python train.py --d_expert=64 --activation="gelu" --moe_layers=[0, 1, 2, 3, 4, 5, 6, 7, 8, 9, 10] --router_score="softmax" --normalize_top_k=true --balance_loss=0.000598 --init_std_router=0.0212 --vocab_size=11618 --grad_clip=0.5 --seq_len=1024 --train_tokens=524000000 --steps=7996
Below are experts of layer 5 (counted from 0) of a mixture-of-experts language model. Rows are named router (the router's row for the expert), up (a neuron's input weights, with its number), down (a neuron's output weights, with its number) and show model dimensions 0-255. Each number is 128 + 32 x the weight over its row's rms, rounded and kept within 0 to 255.
Before each expert's rows: "raises" lists some tokens whose logits its average output raises strongly, later layers aside; "mostly gets" lists some tokens that are sent to it at least half of the time. This comes from a sample of Wikipedia text that the model never trained on.

# expert 22
raises: "rich", "den", "mond", "icle", "iff", "ams"
mostly gets: "ou", "az", "á", "í", "z", "au"
router [123 103 127 159 107 141 138 174 123 116 123 146 166 125 112 147 174  92 183 119 153 148 201 173 171  82  82 197 149 105 143 148 132 195 165 125 137 114  94  94 146 123 161 101 137  27  52 129  58 109  86 100 124 128 153 112 117 112 114 190  57 108 107 104 157 157 148 141  96 168 163 146  96 146 122 122 136 172  87  97 190 134 139  86 177 146 142 139  99 115 182 117 126  89  66 129 121 144 138 125 159 162 163 145 150 141 139  98 123 110 154 120 128  98 128 134 121  89 126 155 181 137 137 123 117 150 134 110  92 165 111 138  93 189  97  91 139 136 162 114 187 109  91  95 110  76 169  89 175 176 157 127 122  90  85 118 149 122 147 151 133 135 113  80 114 144 167 111 191 160 100 136 129 168 116 103 147  90 119 162  77 143 156 111 154 123 106 135 127 117 114  58 156 154  99 148 124 104  70 160 129 219  94 175 127 139 141 153 161 137 121  75 108 162 105 141  97 109 151 120 152 174  92 184 142 146  81  61  97 119  99 180 107 121 184 131  89 133 140 108 146 211 198 137 114 148 141 118  96 108  95 142 150 113 165  60]
up0 [114 119 149  96 108  93  95 119 134  71 154  49 129 100 128 132 144 109  77 132 124 100  95 109  86  94 157 179 135 167 154 161 140 128 183 154 136 108  71 104 144 135 177 101 192  86 139 121 166 133 113 144 144 140 135 129 115 156 117 139  87  78 148  88 187 121 145 126 149 109 146 145 160 152 149 114 112 141 171 123 109  75  93  83 157 114 118 101  82  97 110 171 144 139 190 116 155 131 150  79 148  94 148 152 125 127 172  76 123 147 145  95 133 157 148 116 108 209 130 103 103 175 128 121 154 121  84  96 249 106  74 130 144  99 143 140 125 175  90 103 129 158 116  75 120 127 176 191 186  93 135  96 116  72 156  83 123 182 113 146 139 104  73  98 132 143  84 161 142 104 136 102 135 171 126 102 197 175  93 158 138 130 142 157  58 167 111  68 101 110 101  64 137 121 117 161 110 152 130 141 127 218  80 130  83 134 161 168 175 119  92 145 106 120 163 128 114 177 142 105 127  88 182 126 121  75 102 174 117 161 164 133 153 158 156 110 170 201 142  92 132 144 137 155 136 103 133 164  92  62 148 107 138 142 110 123]
down0 [107  83 137 134  71  93 171 102 142  57 146 127 150 120 154 164 130 143 145  96 163 119  88 117 131 136 155 137 169 110 144 226 156 137 109 106 128  85 209 191  98 151 133 128 209 102  53 108 135 129  87 104 150  92  99 145 119 146 135 154 148 157 126  92 129 127  96 139 117 117 181 145 142  98 173 155 131  96 106  87 123 125 157  72 133 156 140 199 135 123 136 139  88  80 159 130 187 120 162 138 114 145 146  80  99 132 118 104 121 132 136 115 152 146 195  73 117  86 178 139 117 115 115 153 174 128 118 153  69 106 100  98 132 118 121 169 166 115 126 134 116 160 151 139  51 113 152 133 129 106 149 142 144 151 112  96 155 114 161 148  72 203 130  86 153  91 126 192 147 144 107 117 121 161 181 142  72  99 137 103 147 119 148 128  97 131 177 103 150  62 123 162  76 142 190 157 129 146 103 139 107 125 138  85 120 155 109 136  73 135  88 135  92 121 176 150  95 160 111  91 160  78 192  57 178  64 117 117 158 111 109 118 134 161  67 103 157 127 149 140 166 117 127 124  93 152  99 134  41 147 119  61 171 152  83 162]

# expert 30
raises: "ility", "ilities", "iling", "ili"
mostly gets: " (", " ", "-", "–", " |", " b"
router [119 101 102  84 115 108 132  92 144  58  91 111 140 154 124 132 112 155 158 126 139 172 129 159 115  85  80 183 110  94 159 109  70 166 123  89 174 207  98 152 171 153 157  96 149 115 110 154 117 134 143 104 142 212 115 139 131 106 153 164  72 131 119  75 155 123 158 127 104 116 149  76 126 131 141 103 115 167 134 116 201 196 148 122 140 137 139 152 126 116  62 117 122 113 132 134 110 137  87 132 123 134 156 154 138 132 126  86 106 139 151 168 109  89 112 207 152 103 158 136 144 131 213  86  90  84 138 156 117 142 142 156 139 134 146  76  42 125 124  89 124  87 112  98 108  85 180  88 136 124 109 159 125 141 111 131 147 125 150 134 102 129 120 149 150 216 139  72  96 143  90 131 154 131 113 184 175 130 153 110 120 140  58 101 130 157  96 104 107  84  57 129 116 143 126 149 187 151  81 105 165 113 255  66 196 117 159 146 136 148 147 131 106 136 180 103  60  75 152 141 110  98 158 126 173 134 134 121 127 127 106 135 135 110 204 143 130 113 141 143 166 131 165 145 120  82 150 103 116 100 134 137 111 139  49 105]
up0 [134 170 126  79 187  95  93  84 106 123 138 159 108 138 141 153 152 126  89  10 152 122  33 122 147 148 124 170 146  66 101  93 122 108 144 131 105 108 143 133 144 109 141 106 107 136 131 131  93 144 130  72 124 104 138 201 131 126 152  98 109 164  52  90 183 192 142 182 115 134  80 137 157 164 157 173 127  98 116 125 141 196  63 142 130 162 151 150 202 122  99 199 139 182 126 142 171 133 109 148  95  96  77 142 101 125 126 103  76 135 110 130 114 130  95 133 138 134 134 158 154 122  81 155  98 126 129 131 180  99 160  74 124 152 104 146 101 184 128 179 143 103 152  91 136  95 163 114  84 108 164 137  85 100 108 144  86  91  81  98 173 118 154  98 135 144 116 147 136 185 103 131  86 138 119  83  72 169 104  96 152 127 136 155 143 134 167 141 158 109 142 135 145 171  97 108 141  80 124 166 124 115 166  94 135 129 133 160 114 151 126 126 146 111 174 178 144  32 121 105 125 126 119 182 139 142 150 140 124 140 130 118 189 191  84 182 136 170 132  73  85  90  87 127 182 143 104 141 153 106 164 188 109 127 100  83]
down0 [167 138 118 134 123 190 166 114 161 202 188 108 110 108  47 138 144 140 141 129 110 114  74 122  93  99 166  88 156 181 172  67 110 141 225 126  97 180 120 147 124 159 113 138  94 102  66 148  69 145 172 156 145 167 127 112  95 116 103  78 109 102 184 174 165 129 108  87 149 120 163 148 109 159 145 133  96 119 113  93 162  94 164 170 102  84 168 147 104 155 129 136 109  68 117 139 143 110 146  76 161  94  94 113  94 124 187  94 126 130 177 110  84 142 113 163 134 129 129 136 138 111  88  97 110 172 147 106 124 124 157 149 108 110 118 114 150 140 127  77 134  74 143 144 187 224 104 144 149 135 115  35  99 202 143 128 167  66 147 126  90 152 131 131  96  52 106 120 174 141  42 111 141 174 113 144  86 139 131 144 140 162  93 187 185 114 149 129 110 114  62 119 197 127 112 127 136 112 103 112 100 114 104 113 138  82 125 199  94 137 156  99 110 168 104 101 126  95 136 160 131 139 113 136 151 126 157 153 141 120 133 137 133  94 126 123  66 101 113 117 156 156 151 115 100 149 140 131 100 126 147 123 172 111 144 192]

# expert 23
raises: "aking", "ake", "aken"
mostly gets: "′", " −", "°", "°N", "}", "″W"
router [118 117 149  55 155 160 131 143 105 134 167 135 111 130 114 122 197 114 143 132 132 121 135 189 134 141 113 123 133 111 139 121  47 172 136 124 185 136  72 126 186  88 106 107 172 102 158 145 106 183  81 173 117 168 141 144 181 156 111 132  22 149 164 173 116 126 163 168 112 110 124 136 156 134 116 117 125 117  99 149 141 136 130  92 214 120 163 151  71 113  93 123  82 120 100 140 105 144  84 135 141 107  75 103 153 128 123 116 150 153 132 191 142 155 107 144 105 155 114  93 132  80 144 173  77 170 111 171 103 112 162  39 156 156 131 125 151 151 154  83 153  82 112 145 144 163 140 101 109 115 148 129 138 139 135 117 149 128 169 106  88 117 108  73 186 129 172  97 148  85 116 110 145 122 103 129 204 181 103 153  80  98 121 112 110 128 129 155  96 159  79 165 128 134 156  98 177 159 143 142 177 209 238  69  72  97 103 119 134 204  99  80 112 110 117 134  66 132 137 116 174 123 169 106 133 112 106 104 135 139 142  98 129 132 112 108 122 107 111  96 122 160 112 140 160 161 150 146 106 165 131  89  58 150  63 143]
up0 [192 153 119 113 193 128 109 179 148 102  93 121 199 102 133 150 114 110 140 115 159 111 150 139 144 118 123 155 134 120 131 130  56 103 180  99 128 142 132 120 182 120 127 134 168 111 184 119  75 152 129 145 108 135 174 161 181 151 132 195  91 134 119 117 115 153 136 133 165  43 164  39 152 120 119  74 149 111 132 109 115 114  94 190 166 136 155 158 105 137 131 172 136  87 145 111 109 126  90 142 110 121 109  53 201  80 122 133 117 147 114 141  93 140  99  89 119 150 118 162 112 120 130 139 118 140 154 143 180 154 107 133 162  94 122  97 115 132  98 160 115 129  97 137  72 134 102 102 126  91 191 126  85 101 201  55 142 131 139  99 121 219 116 122 124 183 111 149 110 126 122 170  87 108 145 104 152 121  86 182 125  82 121 164 161 123 205 165 122 170 123  95 163 165 141 118 164  94 126 126 119 181 120  83 189 123  90 137  76  74  81 130 145 117 126 147  26 186 142 153 104 163 176 141 161  50 122 157  89  90 151  99 145 155 115 154 142  93 141 141 153  70 108 105 112 123  89 152 119 141  95 133 142 155 124  94]
down0 [ 94 146 119 145  91 193 139 155 161 144  98  73  48 155 171 134  73 109 157 115 140 197 129 120  88  71 168 121 151 181 145 167 114 111  96 178 110 135  75 173 158 212 146 107 151  68 129  77 141 135  80 148 168 131 132 133 113 144 124 132 125 104 120  85 133 105 135 130  82 177 111 136 149  80  78  97 114 178 111 165 206 153 149 127  96 147 142 169 141 132 160 196 142 107 117 139 121 121 175  92 136 129  82  76 195 147 107 171  80 144 114 150 183 157 116 147  78 123 120  96 146  98 126 103 159 139 160  99  66 176 129 126 103 128 132  90 150 165 100 151 128 168 130 130  45 161 114 141  59 115 111 100 152 138 120 114 136 125 155  82 175  92  73  88 136 118 112  24 104 120 131 121 127 128 166 127 151 121 115 177 128  96 129 147 114 102 111 122 172 136 109 121 125 124  96 113 125  95 117  91 100  75 112 110  92 190  96 173 108 131  78 223 121 135 117 146 118 136 179  67 112 122 110 151 144 139 164 169 140 107 142 159 132 176  99 150 131  76 182 124 153 137 132 139 175 121 126 134 138 130  76 109 126 183 135 155]

# expert 15
raises: " (", " and", ";", " ", ",", " |"
mostly gets: " team", " City", " film", " government", " game", " States"
router [148 117 124 156 136 149 146 110 123 141 127 107 127 147 113 108 178 115 103  96 105 161 143 115 142 146 118 154 100 161  93  84 120  97 133 112 193 132  77  70 101 149 114 147 147 120 146 136 119  79 185 152  97 135 138 200 149 154 156 148 124 104 128 176 101 144 174 189 166  80  88 102 125 112 153 106  92 190 133 156 109 103 102  73 110 122 145 141 112  91  93 150 139 143  54 134 137 187  97 124 151 131  77 122 118 193 145 122 115  94 139 171 133  69  98 146  83 148 136 145 143 110 124 148 122 174 152 144 164  79 145 129 148 123 175 139 132 148 115  64 177 172 145 150 129  56 141 135 145 155 160 147 157 137 155 131 141 147 153 106 155  95  97  62 204 111  97  93  73  84  93 120 114 138 100 110 183 141 104 126 126 116 111 115 135 198  17 129  88 134  68 183 160 156 122 154 130 126 104  47 156 133 115 142 150 135 160 124  99 101 155 102  61 161 103 109 181 170 149 141 136  80 133 115 101 123 145  98 193 101 114  95 120  93 131  90 129 181  54 110 196 118 111 156 158 113 107 125 115 176  94  76  80 100  68 163]
up0 [129  69 121 194 115 121 133 170 162 162 119 119 154 123  90 126 102 112 101  91 127 169 186  76 170 179 133 162 145 154 111 137  78  84 114 122 244 142  94 149  77 195 168  96 172 143 141 145 115 139 158 166 128 145 163  19 109 152 168 122 117 143  78 122 182 166 201 103 149 115 132  99 114 111 176 109 123  95 123 101 129 112 125  71 123 109 120 160 111 123 124 160 165 173 105 104 103 148  97 135 140 122  95  88 110 196  85 103 121 138 137 133 171 124 121 143  86 129 139 116  98 139 187 145  84 111 123 117 224  77 143 138 100 132 137 148 159 169 120 157 137  99 138 142 148  64 135 127 173 137 124 130 123  71 148 104 147 180 153 156 171 160  73  92 159 144  78 177 175  63 132 154 170 100  88  81 142 128 146 119 118 138 129  99 116 158 149 145 154  81 143 153 170 113 151 148 141 129 124  98 162 110  98 169 165 142 165 115 110 127 108  87  71 143  65  83 109 173 127 114 122 110  96 117  86 164 126  95 113  95 105 162  89  84 115 131 146  71  81 110 145 175 173 127 165 113 102 140 146 149  83 169 132 133 108  95]
down0 [ 92 117 136 117  71 181 134 142 116 151 131 163 181 139 207 113  95 184 118 138 116 107 146 124  93 143 106 133  84  90 121 177 179 155 100  94  86 158 152 107 164 117 124 129 105 127 147 125 111 143 137 160 173 149 130 130 212 120 119  78 171 167 118  49 125 130  58  94 101 154  87 109 149 153 126 194 116 115 137 119 136 153 115 124 107 119 107 153 136 127 117 126 110  91 181 164 102 113 124  96 132 102 143 119 140  60  72 141 193  92  80 137 133 119 119 173 157 168 141 118  64 153 149 134 168  80  72 135 171 120  93 114  81 140 140 176 110 145  96 151 123 142 124  83  88 140 187 121 132  81 108 133  87 124 179 135 161  92 172 128 106 131 149 145 120 153 100 144 149  54 131 138 100 152 157 158  98 133 193  80  83  79 210  94 140  95 114 178 161 114 156 123  44 112  90 145 117  84 133 157 152  91 213  96 153 110 122 138 166  66 140 156 157  82 167 120 114 106 102 136 157 130 147 153 136  86 132 124 131  98 116  85 152 114 121 162 129 214 100 134 142 151 112 183 125  83 187 143 109 158 117 161  90  80 120 144]